Weights of a small mixture-of-experts language model, trained from scratch on English Wikipedia.
Size: 14 layers, 10.8M parameters.
Experts: 12 experts in each of 14 layers, 2 picks a token.
Training: a variant of Muon for the experts, 526M tokens, 5703 steps.
Below are experts of layer 11 (counted from 0) of a mixture-of-experts language model. Rows are named router (the router's row for the expert), gate (a neuron's input weights, with its number), up (a neuron's input weights, with its number) and show model dimensions 0-127. Each number is 128 + 32 x the weight over its row's rms, rounded and kept within 0 to 255. Numbers have three digits each.
After each expert's rows: "gets" lists some tokens that make up at least twice as much of what it gets as of all text. This comes from a sample of Wikipedia text that the model never trained on. Tokens count by the router's weight.

# expert 6
router:098080171125127103137155181130125084102063140109183129131131120138139090141129100177132119115152102151141178103142129069163103159126105108141118091140125169126142162115104093078160139148067083120162094097133174153196116126160145123090150145149115113112145194093144103132123016141093158141076101192086061136146091062163193133166152099133148119172089148162104127139149118074163133128154
gate4:119129173116144174128122095144119115113130172109185178137117162157101092095108125168175111120134079093122143155142130102101156094091127132167142104104170182132172134057115098130068104138187123199170052102194165091136081180124147118077129162145145115125132107081170157111146131065105140127109184156103096124167132069168115134089201115126190136064091127141129137146106124118135157146164
up4:132190147114183121135135110077129123167145140161089164165078145121146146109120143150101165100087130095108161135146138186158148127097180123172081138143128135108147143119094084154151189183169077156135095183196201170183150104132129119123123152044129194175137104119183148120118193128165138123162124161196062117144076072150139167128132145148138157087117142103109132105140146122109121111104
gate5:069138185119103121175182196102119138146095170090104137116141174125150112119150155159105111080131105137126210130216153126119150097071136117143146123163108150056176152156116068088132115113128167186100176087125079130141103123181126142134115111094076131124134137163094105138144133163082050119113122136129148061164149145128163177125136066117146195098130068112124114104132133100087128106127
up5:186163096147145134147113192109051131131162115161174086154127114107148120149129166114149097106142106156099120104105162074137121104104112070010144134119092140109141153126136148061142188118121125119099165094100137076183136110109154192110117157136149166183188117133157140119123089106107136082189088149110117113100139077186154128112088106152127145116164105182128126130133132145186205106126
gate6:126121074174157113112094124171132121179123183168165100062127105127119148093128145135138147086184118162144161145176119122063143123093099145107119087105088120138062177071130091129116136130150131147116082115167142111099180155213068144128156109218102093167135124098198162142168057129139113136165128153090091117102168180121126142162122081098105093113139116146128073173155111106135108128136
up6:130128076167116074104194145116139104137161184128088132090120172136143157101175095072187119120143110162127149125159137156111084125037122093096101135148153122166139164112135105121217122168097098098120137168157171147154168114084102169151154152165124119192154110111177181163060068131145095116158173159137092123136095158086161155142099110056117096133133148098104108107124127091113145165107
gets: " the", " of", " was", " is", " and", " he"

# expert 9
router:152109171160096129109079066214116179157115153131128112154098124106101128120134139155130189145105081140103118185107063110139064144062181130122140081199140088132098155144117115143121119150138124114139187137131165150127078134115147110107123173087139140092176107079132110151088148098118151107176082121170127179133115107152136194087161106114154147174155114151170107072150167163114097103206
gate4:121161146086128117067081158107108144071148133116152112108141146091181174132250186162164126108121117150091127125125139144103061111074151061113148148170156133106112130081189151081129160129099109107084157089121145156137078123168105165135155105144102121164218097125112155153157162122166079141140108120158137106086114092138145125070162111151135096146140128164167137102142134105149092109196
up4:177112088100215095155132130126131186087102108092028113118117138112167183122147074146152149110120135139115137172066115149133113173145113103157185154117181106156153139136190115126129156126129130098131162107085176170109137154108157099114125169084133134176096101120130096124154115114135117141100151182190170177102163131131190135110200108136175172116148109112191111108145084092090109077136
gate5:120104149090136117113127158140120189141134131113150071135063174109156163112145133132185129095134114173160112170097090118179118221076168122090115104146164104133128197152153118110087113132118138159154189099078207103129128140138162103100117170187137121117181145086105172104152160123147162095149095170171143113108128134184144169124082094113138135137164121130184104067175126189139077147122
up5:103111113126071150106108154107039103130152098145124154160111217124069070101118182131166179145065091117148140182175165137117144129120064113114134132104140134161130131173098121114149130145159152084174142081091136145090156103126100199153055065101079115098084055163149146128134104153105076154150163114138101120156174125135164111143111143110110164140111176131137167125132091102163103143130
gate6:165177105081108212133137107145140111103149134095166101103146133115137131082129145100153104159127124188120143154117121165098118153105199107172114066137110130111079177184132131110172129181108177142126111138100185078139136160137194086029076104144125151108081144114138114125160152112100149137165089146099169140102100133163070140114147080175110161154191142173097112095117143163150074154117
up6:130121119085126118076108159111071114171138129111091166188117121066098085113132187136163121114144172119110115111046166095145159171125080119165125119138179132136147130150120142127224086069087145139169138141112091116105065164125076109114128092120105147159134156151119147115106166170096143132122189173180112132133163173160141144123173129079121060094027127140134124144141118138109129150082
gets: "\n", "  ", " New", " C", " United", " St"

# expert 11
router:133159144141102064152174164145173123183178111149112092156106123147119122149145096129119097118089096176110117069106164151121091113078114189160116122133072203116122090130109152156117158095204204137126152145138084105134112111132125126109154140138148121165155125140128105115090117150125124147177205193167161089021140095125108156155120141119153125181111069132107138074088123150120094117074
gate13:144106097177128117114105134139133139086157114141080112109163136157119145122102139149127086126136067088145210177179104144102181144098139133119157142141114183174150130089165170101166108094151134162129121144126128146101122114123090116105168056121083118162123167149118085167187142111099119130156178144160062127120071090133080098155094117146061071131124074183178100100084056192139130130093
up13:116134150123165111163131146190151137147095176139127167191131057144180150148124163173173156101145166085143138164072150139120182198095092104129160165151125064104120131120128139099168140110131177112134130069074158068101143095101170096126152181118104097155103111154139113136051127120199144121139174097123166129100104169072149120163100146117166189185142123139101126126141184115130161155149
gate14:137142144176127198123166137164082129096116178109088126141089148126156123168134137096177155123133081161125179096132126139135107114081104115127104139184149131149173173142122166168196158134136142151167071154104157101109136166126145179118133117199100084124129152169137142101132129081167096118112198140122155104124176196136108129201190128183091154100088068113134125112067160098150108194149
up14:121108199101186136155100148125128070141133069070116114154137162103147154150139209179137124171121083126142171146115151117107163130130124151069120118108107158140076070082181114104099150101137114119118112109178148177100111100161109118185124136094160174193146085092109165104165064135139096128138127074137115125093136095158111157056133152092196185168118144099152135129134123077142101173102
gate15:077120133179136136165144131177164184090166134228120134116149089096080073131103159124174094128160035160154141095135100118056155133088110146116095131118119098132117072106144124101123103156117103163113092127123107126107126116168091148115130085142118128140130156103207143146081151189129076141152088147150154094115135114113091123089142127103121131127145152095116155170070104114192079057072
up15:101136104132078121167097187153137149100121154101129131103163129106167061133155147112118087168140187092081083080121118182117155105118141125132070156137160109062128124086129141106156129117116133104147105144051117128144157117125139075213119073131118121127060087118077127143144044105137130128099150143127151145117131087125219165119128109197121156198096110147087082105132153145128137121069
gets: "  ", "-", "'", "ti", "si", "ho"

# expert 4
router:102112141085135135146143143138071147065131118124153184110111134103202178159120134126120149088105196101170124120153155129059122159108159089156129162150118154166154086159103106067160107118203124127141108117071105125116124150083083120186090109164137165104082036185173111121131175118128155150155150173097124136092154069152096126108136082154126146141127134130132065181121108132148161102185
gate4:092112071073135082094063127158103105149145137088122069114144148107170160120138119137129163134149115070151176106113127105124118102117105128114160081141099118170162126105173134115092094133150127202186116168135124113103076117158152142112111118180113133143098119132153137108139095075155142123164123165093139109091199169138185204102140122119194153157109106133119085091135071157173098015120
up4:162181140162126133128161145119128139096122161157114091113160166179144127134052138152114134174071152155075096092153144162176176110145096180101130121148175180117139075181126081084119121199129100079119122187112175178144132145135113142106109130128197121116104103120207133182191145142109109094104071169144113180122127126115073100125148052137122123110084101170126089129127110144087116147134
gate5:167127132125098111126070173088090154160145173153167132085102153159151098079124097091126179156137145106110116124123104148103127150130101149139165168138152071074117143072121092126147139146095128149113075150075188196162103108168123100142060117143137115099083089128128156122097066095064154098100093142103150159064143129154096117141152078102214127143168133136105155167175148145048149148133
up5:113200141067128124141121114137107171143113123137170136084137133072141126091145128122138137112197110058154093149126185105053134134076136139180167096155134107116083103138099096114180110124155131160117075099113133167112045177157117121123103120146114104061150133147126130088097115139105119091141082228115128125132134146123084094188137117211122171150099143077121125096107130100165107115181
gate6:131157119106101134174170154072099133103038144120122136135124102142136167154116168178123163088164123133179171078122144156112121119168128078151124122117139150175176179111060125117155185151154110151140118170151169158091059079106124104139165098184162161131154085143164158171091088109133082089157156165151196132124089169143084184103107090116121083132138132090144070145117145119098125176160
up6:145113124196090124129106080062144137150123167165114191119154126149116159163155123151112142127182140077100151127090129194136136059176137117123145111057178146095098141160159098148170177102150128118150160154145180122074118068164107131159086102110139115106150169121126185137148116088122083166089087114162123120180092155138170158142122099151126109094149112134199064177171098177158144153095
gets: " |", "|", ".", ",", ":", "-"

# expert 0
router:098121138139135179051144133088124103094097137129133116135200181138133130132135099148096127148098114149107149114123065121157135113080155074168120130133130175121172145126127118123112109103116101117107145059038190132130137162124096107136073056160140068149127138172174128118181130127117135150100102106094075083112168211137102171138122185146180184141157182175128149097146083122123179135152
gate4:127159139126112134127064098161148094183140140153042141194179164142144116151073145194209182150160149136131140118079099134094131127157114143108134186079108149116182140144104102028111145100126082119096174129112096122129104117078154111169158148104115109155168124145126137187121168042102151062120151128133093083125183129143124084121159151142130141162114134133117108126105144155138116077139
up4:146151132159120092191089176151120158123163130183091150185133180139083126161156149157165119124146090113159151133132133071088094153150170076109164165129066119123202104124148142126141168159122129094140111070190121131181115142165171082119099108122097060146198116139141130146110127128110138129111158090124039069137165114141094087099091141152077173115112149113105106113111137077094128066145
gate5:151168121138115102156066137143133076196082126124136117128128182137161189163127081099157137186090085066143176084108136170102120134089194086134119101094152137133127179137154106156181111142148141120161114119087169092143104174107158146098101151167107124137146097128118088150110077129221138183132175147118098118122138179138054109101079134146162092100152105175146140162131099110166186114129
up5:094098142102092171115142187111132099141125141121139089150152089069127188096115115091198088134143146156184160109140190130121092064104180086133167115141112128178113113155167174132169122089113135100134140078138137107071149151132124167062106171128116125133142118063090162092061072140099136097155144166091115141165156138089148203087157131091130147106146158139072094124117130076149180147116
gate6:073166151121121131148135179059080124142129093105155095111165079116119188132149123132098128100066086111102192147147139175117102116127166082071152154143133154113122173167098113101146083107135145103146154092127176081066147158109156163115145097172091158147139076202122148120141046111102138047132039103191144117143154114145090138143130157117128132131149158148097155120153092097161113138138
up6:111180148121161140147126166143116177113167113101124113108121166143130103104188155059133199145085094134160117177128138149144179175139178153140130136117128106161180167139124066105179091132094162123148103113080119082054155148148150188066075121150128113133108123140123157112196140104122125124098116074147126100163148184137082160120073131110080177120184147140124176138126113187173111099187
gets: " the", " to", " of", " in", " a", " and"

# expert 10
router:141122124157115142119047088067097189184105122120144101165148146070144123113110156068168140118112115141118168128171179187134088091154124079094145137066104152118112130085185092157158134135127128121108110149081141076109169051181108138120105126083082154122139083119144104155127129170121143191037085084134168144159092146160094119134143153124112149100070112173163141146124138119145084144132
gate15:210181154101071150102121114101072160111106151096130091117143142099144166120125095127186123132113090186128175145184135071114123114148142127117136120102102148099163131154155055083082090201152165145143171140130147059131098068120172120110115122164101170103050106122146166152163075123088104148114146126169134114130114178119114103122070101104227095103133119095123114114126122145139090149125
up15:150134081091135124158149106098139056107188154137189141141190128101101130111108172098131104070161146099136130115130105147147076120107120135127078065102144067154134127162087125074149139158129096077071087124120113163065103198140142189125123126067177093167100106142082114109058070178123086106129116089144149141137134140110087109128162180139140104132073119079150106133167128122079111117154
gate16:164116096162139136133124131142122105159182184119157097143185177087113104094107102127104091143140158204182108129181133186158095189162190108136082103068154191177187096116128122146141159183107120146115105117143133189156134115099139125112129085136111143129168158151156130116066127139143163150140137137135124158122108143180119133171202034089125149119102133151116108129130145216147105130156
up16:127128065106148078128133095202088127141115128118097116169150155135187090130119190142152121179096186125148158137110145174155147083161178122113174137139142086110143147117189085178159141155084121143099167118076078097176164129104166135134193085103141142175137142151159142142050131104116146141137098127092062079124144194115097148072179140084154124172121173104142146111128140143090116155163
gate17:159135165120159114111098151083103121194059127099173124125127099098155094183085093108178132153141101139149163137185092129149065096156136124115144133047155075124124097123110099179090086109142158210080133108099102119084139093115102083165102096145121084166139039129147168109129123146137174132124102184094170068133105172179127099116132124084116105124142140136153157151152135130155070092117
up17:066116147144093140194135117079082132106153091001110139128171172131115102102118151090054141174133161124154150173162070141141132115146087089127117124081133103130139078099109107183132130103136180143152140137152075119139112135120103065099097158154156120157134158100143110109135130148095123195162158184092106211117195121157112122138110140144074118142124115158144143151074153112093120130160
gets: "\n", "\n\n", "=", "-", " (", " \""